From a checkpoint of a small mixture-of-experts model trained on Wikipedia.
Size: width 192, vocabulary 32000.
Below are experts of layer 4 (counted from 0) of a mixture-of-experts language model. Rows are named router (the router's row for the expert) and show model dimensions 0-191. Each number is 500 + 40 x the weight over its row's rms, rounded and kept within 0 to 999. Numbers have three digits each.
After each expert's rows: "mostly gets" lists some tokens that are sent to it at least half of the time. This comes from a sample of Wikipedia text that the model never trained on.

# expert 44
router:444495567494491515460487551414516449542508520496504452551542485591514505507527501541477511554539505476537489551516474471521435421467513478551540495482505458502438461523527536451481468534540497528478520474488475511371528500510571490391491523498573437513494538414488526502523466512455499402490510472501460490460491505399508486547514544549522457486492445472464446532460462439481522481438462547504539541523535484479403466497549506476473488448504470464525481515478529504523465478387502536517504449509621474489619496481504471484438439522532515486509539533489499502443537503543491552
mostly gets: " been", " have", " has", " being", " had", " would"

# expert 35
router:399556578499463519442475535551540472486554498511504430529536432509473462511528579549492529552551513379538441520525477434557487487520511497564519495461520457534524438526553516450458484502523462502501514438474433531485539491517527452428512518529467439583547546516514518501485493608490476464440496467493460491478521475432518482473532524517493478475565458423500481454537459464535493418483460505469547526541561483471498502525539555504460496481407499446459531477541501462495439469466517550499529444509593499547538444492511421442508487516543550448554524534508522502540490513517506554
mostly gets: " 2016", " 2019", " London", " York", " 2025", " 2006"

# expert 27
router:404531584539478544471548557531514431492551544529478470575514499526485474520526584518451555546529496395579465475527469449533473481507477455516530449466530471565519509553545511450486519497539446530504497436465450530495500484540529491440479489541537397530511538477484544477526530566468462464443518467457518489468532523473530450496501551533499449484531457472499455469573449408541543458511488502475523513514548506486461460443534525478441469469404477473509504478503527461470441463467509522482542463506616477514549472439530476422492423497518544415539564532498528502503468496494461504
mostly gets: " rock", " power", " water", " women", " Love", " Road"

# expert 31
router:447485551529415509461521497465522516483520511575441470538551426526443429494513528513445530493498499454498390522510472474505423460478439489548484489435472415519457473553480458425433559520470433502510553395401449527507531461556533472491506528492512430496515530476557497487463532536473428462443482482466478472461514462447535446481477509543501462586528505438492456440539471412521422480495499553484539504463488474456474528488494555466483443469472449477463482459498546457438460480517528556468534461549560479486509474486523516479494475512549527472512531531536538452483510561517438509
mostly gets: "The", " the", " its", " The", " original", " same"

# expert 47
router:477524544524471522452482499478555432482491454533470492540576523586511502521474553546424519573556458481531377463511467495570462447435424486544472465484567433537520480511529515484473508574520434496466512517424503574456497476562525473389482510504513468513511524476540501454471465504494462394492492466471472540476517470418498472516522517522530509519505492481450446496449461466483463474458491493413497537531510489477464520482555513488466471507464469446456490475515524494470460407467537487498542443508573449596544417465500420443436481536540476450484512498471521495523514498537484498
mostly gets: " led", " well", " five", " three", " continued", " four"

# expert 54
router:405544512542486526531541538568555471530537520545475507533522459565430513492487487531447512538517504488518469566533477480516513422562461489498556520517503414530426498465514453496445555557574511557491517472474485586466568462533570415464503560517518516508478527470520535501456508593470498428515447450500483472442487437506529471469447530585556477517528476526495440509521511488549486479557508566477533552430557459489485399477566500482437438496467473434445474444542502482445452487469526539530506494519530518552593470494515508505445522501513520509566525513510523477503540521457470480
mostly gets: " Preced", "Personal", "See", " Born", ":", "="

# expert 52
router:451560514489457541500521576527528535446527522472537461488546471512491446539514494522453537579530513466537396502526472485562476462556479497541532551436496483605491492520528533504459565472521414538497507436476453527499563488498516490526514523504520489521469524468513559481511517598443501445474520463460506479470566514501464471469484552480472510520520498481425454480550433382575436466524482532442499588488599432513468462469512486469509450540412498471483518485520518543511489497465504526492519506473582431552533469450477443499509461505548559480542554581512532489498530480527485568
mostly gets: " Total", "8", "7", "3", "5", "6"

# expert 43
router:505567530513529490480497549480568485479532482504487409459557468538522468511507479527483521497565462439461451553512440453513482453519484433498487469545463543498503437521503504536440500520519467502483520465508455506451516490548512464430498612541506450507518519472488536472477512528459493403495451494482408511415528498475503489527488562458556490486490537464512475479519486419533504461467500485395511561462537482517483436493506517430486459483476435455447480476501479477493435505436505493533535462519652477534537482417499400401441436543557497492509506483505476482439525546490455518
mostly gets: "ion", "tion", "ce", "nia", "ci", "tin"

# expert 4
router:420587558547474526441525570500523436507552506522477500510553464497494470588485497561452551564549513451523489546553510469495498453530493513571530591456511494573504500548553480498479570517522432554461471456471476513485568482530509479501468493539586480560506515521553569473505513588475496421455497434439515439434504492455534436494518586521517504512560477480477453431520458475562474481497441502442541514535506497500448490459534514516477464497464514421498496489533495473510475441514517486500529471521518467515576428486524477421478467552578584469576517544507502495523489498517504528
mostly gets: ").", "\".", ".\"", " but", " while", " 3."

# expert 0
router:457580566590499486497535562496508498488530506548469417480550491535464506484496509515539535530525523429505483458553495495525457487455469479510504476486538480512497527539509467467483477519470486518456547474482393520524598517558504445432517576541480489470459495481559509469482544625402489452471481519465493475493551527493517492519508501516533505577586492478500482481530542419505468460488484519472571557495535461516499455449558534460521440493433478519466466499555506491479414509468565554515502528499551477544497498427590472376435522549520505497519564485531469443474525524483440517
mostly gets: " Coordinates", " Genus", " Species", " Clade", "year", " Died"

# expert 40
router:422566525463471460454519563452547448499519488503487432471539495524479461508519480533474552507550468451461448543498492449536502436513506451530530495472450574466505450568518505483471512533521483525428534476469438498435530464503525489477502574516502398509484545509479533489472538556465488445531441448501426499477512480439495486533468566485595482466505483425503461509539488386572494460435483503441532598511513444499465455475503508475494451515454433493482453518473459478473472491481521535529504500529635456541530480432483401448460480525511542535487542504498497500438526529514460540
mostly gets: "tic", "tion", "ite", "nia", "son", "ner"

# expert 37
router:417511574557461534481496507496530456527534437528508436512530469459396464530529523585419548582491510446523377495523509454495456460464496519574527547450542481545453481516534514445504506552510493543454558409504471533476507464511538518459485498496516500575493540518547514498493497612444461426517447496500479482486488490451500495489534521536502503502576464477487506437508489425510528472496432455495531522547560530533514530486509547497514506459405483491409464472574541527475474516518514568500528476470569484533545415532508444461506470556507545478531518525553509521529495545541519516
mostly gets: "'", " 2016", " 2019", " 2008", "’", " 2010"

# expert 6
router:445533559544460526493513594458532449490486460487518470531565446491501454527523495551490555540511484443498481490541478453528482456545480454542527496474521524586496492552582538509429550508516465569479496383464418510485542456514566497479484520534507453556517495504488543536503514596434496432462467487454532476483526489459551434481520580487514466491528469461477458483561464420591528466517438502414559528483513467490499445453524511474485462539420492483545476484463526507489437455511515502513494473533558463530518452464490427425512465496527554505552567509518581518490522490453484548
mostly gets: " sq", " lb", " billion", ".1%", "sq", "●"

# expert 56
router:467560567539444520480580540490532438491540538512496510589545440541481439529530536531470589576571482516556456472506449474545472467496503480537519577479547494550527504566553528463453547534507442572501499416450436544453531506519508497516496507551541497539472494471493525444473457591475449424444502489451527452500538467453521433449548538503504443492520436469461480431550437402568560456495462496468517570519545501477484485474550539513498510538429515482490507508515500511507477466525519479494508508510552461513514434505472470480512454515512567425538549535495562515507520475541494549
mostly gets: " =", " der", " de", " For", " del", " des"

# expert 32
router:512520529520464566418542507508508466478547496473515439514530460516500451567543546550435570523510481474492516511485475466569451495487488513554557514481574470518460447574554475474409550493584489510510516397476433529460531452511519507459545549546510418517533520490560509468504535604498492467484471451456452479476506447460542466503510509503533468519583463468490417477500439454512531430487438462480518531502505462488497499488467525461466466469446451436476505426484524526475478454422522552477609479520495502576526441496521425489497495537535530433499475552520526489543495473530485570
mostly gets: " in", " In", "In", " London", " York", " California"

# expert 11
router:393559538495440511459482534462562418477456453534479479543505453507416478522547523580490599511468442430527485527514473504535455518515435478544548572457501514528485472543502462480472521488475486556473519458472486527457506481524554485513536520525529495556456572524501492433484530580465491441451471505475446452457549438474517481498460567496545452529539465452491530524531504445519394493496439462475512573485531485526491476494525561511460488495471517500494487460481563479436505523435483545482526468513624457519533491451580411484490471577534539520566537521519487482490539533491501508
mostly gets: "s", "ers", "es", "e", "ts", "les"

# expert 19
router:453553578489490519462547569540522469572552503537489510543508500464523449559518555528506567537546488411602488511522483433531459486516488489518539521480529455571516463504535501422477513522542452511515511430448463542489513457542506493428526514510524412539493547505512571444499530597435489463475489463447475471502519471461528453529469539534563472505566456462508450473504464409517523457523466502486498528496609487468443512489545532480437459509424480487492451475556505489477455442516531559473546455492597486525537458475506435409503487520511561442523504547489524500483494495523496552
mostly gets: " Al", " George", " La", " John", " San", " J"

# expert 25
router:383531541585484493485510560506530482491538535522479475579519490575435503524556533516445549536532471421580454456530484458558471480496449465519524459462524482567484506506552446464498540509511469495486505466465473554467545463542520505394477506522523407538506540462493557493496545510444493435478481482483508490472550490484506430498509575508494466495533496480518479474591454471539553493514489486480555521488562495456461480423521533493456489476400462481463487513502507507487469429424499545489525481512628485530542452435538463422429442494522532473505569563524530482493504509493465515
mostly gets: " government", " school", " band", " music", " city", " system"

# expert 38
router:431515551499464512502533538548522506533563494520431461508482421570460484506513537531480516539489483422518421537508500454563514396545452525577501525477542409507467489540542473508427495541537463489504521481473448562448518462532520498441509546518520510548471552462545509446491503535505416452479466491462433493429530473392524504506495535548493487514501503519502472413542483483554456505490479518497577533523510493501475481478531539494512431458371476441416522505558511495484435474426517532474577473515560501502536436497541490468467505526504553460504542501520528480493499530591504552
mostly gets: " where", " which", " this", " who", " This", " how"

# expert 50
router:450547530573512550469514522476560465496516513534456436557546513610466485509538556476499490540525514479519414479524472527512430497497425512518532498487533374536447472523495492480494540537533476491449498436507446565482544476518541485444487571522506454492457497429544506476458540546473499446490447463504499460451499482475539451480471489551497497529541479497456461469540483456515438431514521501439524530452553461514452431504564516485506475459412477474459454465511504507480491471436522512480586480516569468573515488411515492419424473541533513459530562528553560437477544521504433498
mostly gets: " Total", "See", " Preced", "Personal", " Coordinates", " %"

# expert 21
router:445531576529503479447568539536557435479533508508500501602540477491521454583529531506464558502550501451586449507496464453501482482531453500512530516491531492568502475528528518443448510506557399562524519427467429536492511470557502494458487509531538430546512526500524559483467530576449490423440521488413521465465554493486518441474524528489512508487552466461501467496525458346547534450471446502471543549480557479454463492495552540508457459478417503475525479471525512509487455469527482514477515487478584498531524468479471444460515455520529546419512502554473535543537492504505502544
mostly gets: " La", " El", " John", " Richard", " Du", " Mark"

# expert 36
router:480510537546491525491520529478526492570503515536472497571549482491480474516514499555451556588555500490537430482563417493508439478473475456496552487533486443549463485559593464451471505551529498517465569490448459527500516488555557531441557499565537484522570546496541521465457471560462478440474460507476537480508510495493529477459503513492513491499507473435517460435491447417502447484541441493486488569492527488496455478463547557503482448530355462492508504431550508468450462490492512539506557485502505494530511409453503427424490504528575556457599536525494575534529492505497456483
mostly gets: "|", "\n", "|---|---|", " Belgium", " Russia", " Virginia"

# expert 30
router:409519536540455531474509564497543462492556525518462459571482505561393503502533602561450526492510469442562467505524494475562457497438488485513532504437497493531490510508505479463513520514514444505467503438468479546476531470500518488414498494530489390518512560508548565509510557594478467458472480456498466474462555474513497455487510550500486505516556489477515502478584456478539463455479475487486598505505542475485449498479541537489419495469424482495450506534498531480501479432445521552484551458542591464548525492425516458432456433524526527467589547530570556464487494506515474530
mostly gets: " government", " World", " military", " world", " district", " Army"

# expert 18
router:485542532498462478469547585527494454508494503489528481564546499498474419574562502541419530516535469461553470467536464490517493495461513535508550565452514514523492492499541457480476565572550454536504497495492484532463484449534504539437501541512493464526521533468562530507484510653493494428440502489519455431459517493493505440544490552503555487459547480462519459446542423367518474429463420442480518514536560489476466438508521526469481477543459477492471481477557527541464458506483524533437521420483574488505526507461485473467525508537534567441544520556495557527522451491542508557
mostly gets: "L", "A", "′", "J", "_", "V"

# expert 45
router:464488587518508548434522523463505504490508504541482456541569459518469484539510483555515575539525475465517464569520460465557443415443506464534530553463507447523450476538545492470451452536548465544458575516492453497438489410486559428453466461520560434562524524467571506483488508579436455397500514512473438482438508515442484493477460547546528448520506451420486475497477427465542524504455481544447549506501473446480438508470527560475494494516512474468544473547472585526526522479467514515495526450506565500526523456508498457491421499524543552491568509518469549531432536495488474483
mostly gets: " been", " can", " would", " not", " to", " had"

# expert 14
router:423493549556487493492505561524501506493550506530507496580501470538476487552534586526467521538479515448523406475554430452510478454499461456530538489442492412590482491538522470436471512484539477531509534424451448552496558452533511517453505533520528435559510521423499557503471464588439494435497431517498497467479536487491544439491449532495513457501506490465493452441554457426486510474549483496455555508486592449496449479455529580464495463484482424479530485432489536500466487391423491545487504484511568488517557446473515485458537500491526559466501504547491540478510508476494444532
mostly gets: " York", " Angeles", " Lemmon", " California", " Carolina", " Italy"

# expert 10
router:517517540534482559453523521502493452491513479511508499515539522582517455566499525543459591533552513483515471459589442429514484458497468455544510604447493434575454471529520467498499556549574506541509563410494449495519543472548553467512507508478547499519526525444507516438419502556439449416527433474454467487498509521481512450553480506561547481552532468520535461489535444435547489505451498498405524513469455458465457479441533527506494456473477451488523410452556510495470476495431535563489553496507492461481528506421472475527466515517573521499450458481496573479478496499522461530
mostly gets: " into", " with", " over", " after", " of", " from"

# expert 60
router:497520507477432513472566564512501451467550448491498469588527464568521495524472528514436557591532395468576435519551474471597496456488411456521518520489547548515483498529560484481499594579541479519451505469478493546455533464544523524470570482579516485529485528471518514520503473541501494420512430503495477501484538458473540401527500509497547515539596444447496458504520474461517525439500437489489471557533526484403441442477547526525544449492505463451439474515487479543480485470507538538472495453490548452528514457497496466491421508493533553465469499517531495508460507511543524543
mostly gets: " such", " including", " known", " called", " written", " some"

# expert 12
router:544559496532495508497498516462500439459503488474500470529525506618489456536568491565476552515542504448500468491575476427541472472477494503504503553485526453558466495563546465473424524532556510526484524502501417520456518480532510471508543522457566471519448558430505541462486533535510488437551481491449422459468526480475503440469487545542577457519542447481467436511498445443527495471493476491423502511443482433470437471503525554476499459447490463456494435491531549522450507480351518555522511449499497402500527472488482478486411520525577536455493497520533516518457519512550509576
mostly gets: " on", " with", " after", " into", " between", " against"

# expert 24
router:428525509517505517467505470460517431526491459519508488554526489517408410530500487524492527559568443451514468480545477441501472445480438518456545533498489440549481472558563477474487510502502461536513523450421444550466484462492541461474485562565497499568442523532560514449497545547467458441429495515510486443460544422495551482510494602538490446518547457493490517464510433458560431441481479549479493556484479506492494468498521534471431485524435487448460458515559582485519453495536516544526529456545580480522543446488484508510470418551566578462516535484462541475500515516530491561
mostly gets: " and", " or", " the", " but", " &", " its"

# expert 26
router:438526566573491536513540539534530483489532503567454500610533469529478450541500605537477559539508481475527428463516440470548480497488414470517511507448525441560482473527549496423496535510523434515504527422440451547511525469547513490465505525534509429524500523494544532472466556559476444470450495470490526477478545489487534461452479525501533404481492471488502466466586433399498488439539475485511517518483599488522459483460545534484467467481427453473499502467498523464473452466507504551453585463486590486541528487467497503452504454516515544441541517528539575465494468497501438515
mostly gets: " JPL", " Royal", " Best", " human", " social", " original"

# expert 61
router:450571581506449526455497556466504412472542536479510455568521439537493479493561546528408546548592493476566453520531475468554499462463524483518550524471513532549482509553526467450466509510552436539465516489470434536444521455502494503466517497530549512558492526458491561452510469614443491436461521445465502481492493493449545439531448526505510436534550440455443426458512445483564488445428459479494535521514511476447466527469539536486465491470491473461458487483554510496471459431464476515458502496497518460540526488482510471500494445495513568430532510595506531493488535529556500591
mostly gets: " =", " (18", " vs", " returned", " wrote", "\""

# expert 1
router:501570551525529473488511527447581407534473432568500432480604500540481456502516489558516524529496478408443450486513487497496485455522464529515481513462523532515481492556539479472412534516492490520451555419448447521515538520511526449490517560550515483561502533546526494496514495593395508443505423433479425481488549475468541489463465547471513504519465489490493505510536511455537489445474453514427552557490546463515525433451509498524492442546502493489539450485552500465439417468480543475537500507503596490503511427420525429446445510572510542513519535526508480485478480521484491532
mostly gets: " Clade", "ment", "ven", "sq", "ence", " but"

# expert 3
router:495526498572454498503478539432545474522466430551491444501539487500493464501524476535493575503511473432461477510480507522489483463455506425514468501481467533560501445525544506521441516531473456608474563489461435496503499511524540479443495587502478427566479549445551529492454507553464453434468464534460483478479550531434536492523463535469561459503522493471503503488529494409525519507510482486438579545457563457521498467461535503474476483471467416479497457484485488463438458501427547543529489465527591470514525454394591457487490516573547548502543516484551484438453503534448421491
mostly gets: "ucci", " Coordinates", "pp", "com", "st", "ig"

# expert 29
router:379532561521476518482522560505488453476558535500488425554502499552420486513554540536406541534535463426592480484542490462544492490479469471544547501468525512553499506518527470455516526515531445513479485473487465550478521496529510503410477491525518405543524551475494561506530523563453512436477488461484511464453540462498501435528503536487505475498552455433513470463580467474538545459492480463482544506512585509459472506438527536499477478450424475487467501528511511530503466431418506550472525469513615467526541472431536453414431475508533539449513566551560527484510483502508490522
mostly gets: " University", " government", " music", " director", " services", " law"

# expert 57
router:510519553495469510471500536419488462522579456531504444537516456590513481523552523555438534550593509448567446507540488479554480453436447502555515535477503499560449512548533498449494530540565476537466488451504470525421531463494532513446538499532553501547499571422517551479522486532467457449495500484515477455487537449464517401550513520541508484534561442466500473501464466449518540434461470491510512535511492464438403504485519547507519477450502476445435501529535507495480516421414466551483531404547541437492529476499475456513453438504550537448507487557477531479458510480551505555
mostly gets: " against", " with", " between", " called", " for", " along"

# expert 16
router:498530532523486502510541544470542407500505430479528491545528474471488423564538506545475562516538506405536461511545489493506475468489487498516470543473530514537477508495542491472437510547551450566467443391465437507509508498515548506441497534518483447578538536550522533501513510610455493446495489479454461456467573436491531434516520543499508461473501470445489490448526474330559470466485441495496538512469522527461502500495561508505455432526454502516470486460520527566505496466453499518462556486513624482510510474506568486440498498544541536501532521516502566466504478477535470575
mostly gets: "A", "I", "L", "J", " J", " Ko"

# expert 34
router:465502536519436524489565516458517445518545455489459479527530506494425428560573537537413574538490484529512484484508476483564447484515478497540550576476509463496453461547534484491490558498535504562475526447476468534404477479491538520422568527537491504496481560471549542492501479549486463421432474477477475424442512483471515395534493539478540465528512470520491445456544481425518548492451455514453535548466504429504473509474548569462441467541453470447473506410542527501465506441481500509446543471524508433551541400517547470461476462557498555483532527511519538476530456530506500507
mostly gets: " In", "In", "-", " in", "—", "|"

# expert 2
router:396512545577486496500456567489520487476455501475517486575503532512508488572541562583431519595482524420559441502536489503515465444527444457530514478474529479592515529488540470519513535489536444518460515448467393557471506460487556535517516470494500480527528533492524524477494519594457473390483488449472501487430494457471488479469507552556488502520484451485465519500575481415502469537541468493448555482500520476471504499463587545517481461460474485474499435477454499553500524457507486545449594487479583516539544457471574447442490503532540483494556543507517534473500511507540459525
mostly gets: " km", " ft", "year", " football", " kg", " (0)"

# expert 23
router:513530489553451499504560535484539477525499489487522446520506495482509445541533513547519563481521501466558451495506486446527490485487512477526481547481517529550482454496574457492492497517538416549439513455475508502503509494526542445455544492507487435529525508476532603441465493647490414396444484489491439426460563527494544480549445556496567437530503492467481500415539485418545447487514481483489507514449480540498513439519549538480465493544493460461427481468569504473465485498489570567537494477484547502515509495439581476457508487525568529467584474541530538441504490565531447544
mostly gets: "&", "ucci", "SA", "DST", "UP", "RS"

# expert 55
router:448529491533490541512527531522531486545518504542483471501541522524474498498502531501512492564543458482501436513524470510482477467503424464528572505484525409559486467489547432485468487539589474519442534396503428555479519493521556496464519557551523452474479549437575518483460519575515536483483474480446487445483564487450531459525486535553557475550561494499444474475526467455556429488481502547503505566450471445511476415500491499452497477491441433497489497505523491477463472488549563534479574486495572511524540485391613486468449496481522552442476503541554572484476591544513463515
mostly gets: " the", "See", "The", "Personal", " Preced", " Succeed"

# expert 62
router:447566554486403553474549546474504414476551567498526457543503460533470484513543526548418562560589512460579461494509452431524515451452519493534548562475519558540520512529522472433433543518531455538499525485482441542458526466488516492479502492567559480545469533462492527472507505594431465425473514440470490453477524475464499428547487550492517459530548431431448446461507454442547534465457451498470525545499483463466475484431506542516462509498483474481446483479559494470505476429490516526452514464495532451500536463463470452492482476508524539433516515546486510468523480506569488579
mostly gets: " =", " de", " vs", "\"", " &", " et"

# expert 48
router:429544531526512544491487486461484445522490453531443422585562489578448451532520520502445482516517541474532415518548485509508468451475478464530528536482496431560486476496529465512498523499571452540499486443464428553500568486487495540506569565600504483521464493505544521520522533534454503451467467438483516482475544470546527473495434484547516543526512461487466444493537465419506421462490485496518493547436501477472478472489535494446507499459498446459426432488505524521480479489501540492506540502500619467572549478417548496446428426549512503439517508522586573470451530532472460510
mostly gets: " their", " his", " Preced", " %", "Personal", " its"

# expert 17
router:448532508557483521466551524512555480496515484528512510579542477487467405569552545532440552563585491524539472565575481467496487474499489478535550546475502445558460447542543518444487554500547464537494515422479490536474544458561511461478517507551557483568463534506535495507515552514450486461458528478480486432501499478447507430527546544474515482497520396467520456517517471388529490444478449478481555513514548477529472474462529535484447436488421486487508483430558497532450464427495504512445541493526577459530535476459507477421532475505530566447546518542446539479504551510547457529
mostly gets: " \"", " a", " A", " '", " An", " San"

# expert 46
router:450521544525496489457530517438528449504521513493464478532577471586556513533539501532466534582555530480569477459523479468526473407474461491530532506450517437557441496540503498464486507546531475498509452483492488544439534485501514523442499518489531468506512512424466523502519487512463512372428463455512465474498501504470478399506510522528532489503519428466472440489498441467515557478484475485478525512516567477478452519478535529485484478471533441447525480524508523513455455428401539529459535456490623476504599479460540433484406444538541542442504544536534519494462578472555519505
mostly gets: " has", " been", " were", " have", " are", " can"

# expert 22
router:441500481503470482468551566495526480544499472500516472515554483489520445538498533520519575479530495485542452563544468437473475451508451431527497540484463539540442492508508465510452549566507443537526525435461449504493537524520561486421499502507490403514533537472579558535441533610485464440439471521484473479425561467489528492472493571467593454476507523448503519448529482330558501483509435500477555531431556490510505482498516512457466499504446449492457500476490471485506527481529564568533502489546566498543506460474530479493477466554531539529573511520519531467509532504521459558
mostly gets: "ucci", "dar", "RA", " David", "har", "ø"

# expert 53
router:463531508520509510499519527533531444449529467490519480548544454527456470538478490574436524537534479482510427517575504444577471466518458456577512566466499440564502444474569466472465517558533466564469518459444493557480580439494527474548523547487475536530459550500535501488487473592449491419448453473491522465414499523473508458510485534513515537474530485507475504453527504442504461469497431504474482540468547432516471494447517506453493450526490510407503507406522570472461451483415496491474514454491640492495531462519497449536483475582527524523568516566503526487514510556483472499
mostly gets: "8", " %", "7", "5", "3", "\","

# expert 58
router:528526504521436496448522502492484483498521502522481488513548458592533475544537532550434561552502448452527430495599456410606447447464471489530470535449505437565480506515525492434427540538480471491468571421454434503495571492519508488485521512468529450544457542515528508469457537539463449462561425481456460497482539429433513454480488563510511452517500458476530474488498470438557536470501505538492519543471456454425454456483511553484491477460451483489464498467498562508422498444412513530499470426504497463524511519472478454522442446527560551451478469532508546485457520518532481526
mostly gets: " of", " between", " by", " from", " some", " many"

# expert 42
router:470536527501463507445507557460574445518488475489490429484520459513446447508484453556470554525544480434484465544519514413553498450505491482534510546501464547483503468546516489494444513540520503513462577454468457507425519468520523480473497525545537453552499541524475506507515533573460466449508447487496448480468484453485499448549493562468573496497542484425521472494554494373569524433501467474452519587469570494475495457479502518476464461493455475483491455494476504501483487498427540537525527474518673437537558485448510435414462492511527556530483539495510511470440495523482468560
mostly gets: "tic", "tion", "nia", "ner", "ler", "ion"

# expert 8
router:521508520548496507491527525508494453515606502503507482529545500614502461545531528547482527513521530461520491509508475441511494431458478447570546585425465464513415510528531482434431465497556491544510550481475408539432507469506508524445486519487560455557482544413535580440505479568441460429503502470455442501520518484459505467521475548537535450460551446472533454482508458461506535479454489484472554516506463455451409512468535545474510446447512448483495445500520583498510480465406522574472523434487512432512525465492491432497425493519513530492507486519477511503489537498569476527
mostly gets: " on", " from", " after", " into", " over", " between"

# expert 33
router:476510534568487494519579518457596499522503439567545515514555462469455487575604501540481503542521531486528432499514467480506392461478491471529561494484523438532439450494563467508460512550527447500436501501453449596497519502549568519471519540556495492541470526454523558473472509546460502440440474492466492462464544517487560520459521510497520503573503456514451482434480447399555485475485495518492548520456533494537466495503516518472474453494420461475518443444507515522483441474485536534523510525525489480544537488487555432472460435524564480483568541599562484458481553523510473552
mostly gets: "|", "In", "|---|---|", ".\"", "\n", "Population"

# expert 20
router:436517511504505535466485551528524460527540508551509496542494443469519441572509496544474538493514486452571451548569448439519472487528488471544496566466514457554542474525535522457465553538519469538526507434470428544508521451523557507434490550510492419524522507515497550484468546565462474429462504501470482473448553495507496441483513573469515466519535509463489499463574475323534527463489460489465504566447570465508486484513518517480424480507409464502450499449533488427481504467478516563463540452498573458532531453505535444464535477504535550485528516536475536516514566483533488587
mostly gets: " George", " William", " Mark", " Michael", " Richard", " John"

# expert 28
router:426547536543454519483503570549504476502558502527461479556505469507435471486537595546439538523494437436607469484549484443557471512495464479489531478459534454538520487524510511431483534498537432501497500452460472569498509480525496510429487514545510388504518535495514560477503523588485492472440487478496483424445553484492510441515484535501544479512568482485519471477544451428509481458489475482493535565469565491477438505478567511458471474454415487495455515523494536444493454446472520558457547417521570448538516473403505459402485457509490534477547547523546551476506488497473481503
mostly gets: " University", " World", " National", " Union", " War", " House"

# expert 13
router:419562543494442478480493531466548477505479488517475451504524429518393454510560490537503579526446453416530502509546459493542443523511453462570562576455497524486492468559533489481477541521501476560453515458500463514473518436534574460506539502555532492561478570507492505405495544581490479450478462531510423473473537434450527489509465563472550474511530482461484496536561502436544418450492460484482524555460537497502466450480511559502470500505426525490502483447462506514439514541446490540507526477495618444499536474497566413490504476552510520528518520535513480464443513525549501529
mostly gets: "s", "es", "e", "ers", "ts", "les"

# expert 5
router:390518488553482498475526540509518471569524482544486531515536498476479441627492529542501544598559513450550480542535510416535428483504493486546548587481512490586494458509524463493484557488511458559447509467467482524485601479528515487521449507500511512523429525480528537427470480547512456386456490452471510467438506499417522439466478539535529469480537512511491480452523468490510476470440391551480528498501541518478471545461514470451478422494454522493467465467535559481530459458531532487477497491524542448535574489488505458454443465555537489471571511524498518493550483497560493533
mostly gets: " but", ").", "\".", ".\"", " while", " 3."

# expert 7
router:488513490568514500510514542441563463514491398573524456506555417509497461521506519501500530499485494463466436509601496489499477444492487447507472509480503494540479442541561503491456532552501507584467545411465408516499552521534556444445491568512498450559482529461498528488447487557464449468426460513493509518493524547475564452487447524502528494522489526499495483468527521374524511496495509520441590523424489465508461429431538503445488485482457458446535476458462550497518437465464527514524528500540572467532507467453548462442476492560544508558537534493550473441450543512477428511
mostly gets: "year", " Clade", "hylum", "right", "second", "Repealed"

# expert 59
router:506528499519503503458565558484550440513534491561519474551517415529540461523513525519483522540510500449486443537540434441536485447539464472546573565476471466576422509580525481460460535484547496559502489469498411514454480438488534492487518549520525499538472539471518561475484510615461456469512476486498470467498541430495494507483440578500549431489540479485466470502519469490548486449453477542496517550436454455457429468522506578482474453492476427437454491502536561525471513458484484594492531465488490436560517476488499439462438451518528511461497513589501533453451470463474440551
mostly gets: " by", " at", " from", " with", " against", " on"

# expert 63
router:528637534526451609499568498525500464523516474516481452546545458534480542515523496477448553505551531456562493583524467481521482468462478444481548563455533473541500456523505510489454547551550449511510485428486465492442537451505452447510511535538533521551471530508525513517514472579470494445493498468433559436484535450485537458496478519510518493539521436513407465470482464396484525497493468555513513540458492462484473491457546534526473485488451482407482506500507508538440477413474514513484501522493522463502504439515529462432453421506476542459543566570516564546474548514577563515
mostly gets: " =", " (18", " et", "also", " der", " as"

# expert 15
router:460527534552484558457528579533496507509503507529508480552506464475483440572556495517458543559523500404525422495559476456554455482513479499523517520451524437563529503511600499484477539510566480528505490378465442551489558458518496502490503518513499422525534523519506517536479476595442493422506464473437510484466518478461491453516504541519523488468531452455489476419535478444491463472511443481499548537502584482473477508486558539470486468532437502442505501451480531512463444417444523533512525445505593470498517429493484471418527481540530548434564551555507565484532471509487525550
mostly gets: " million", " York", "–19", " Angeles", " cm", "′"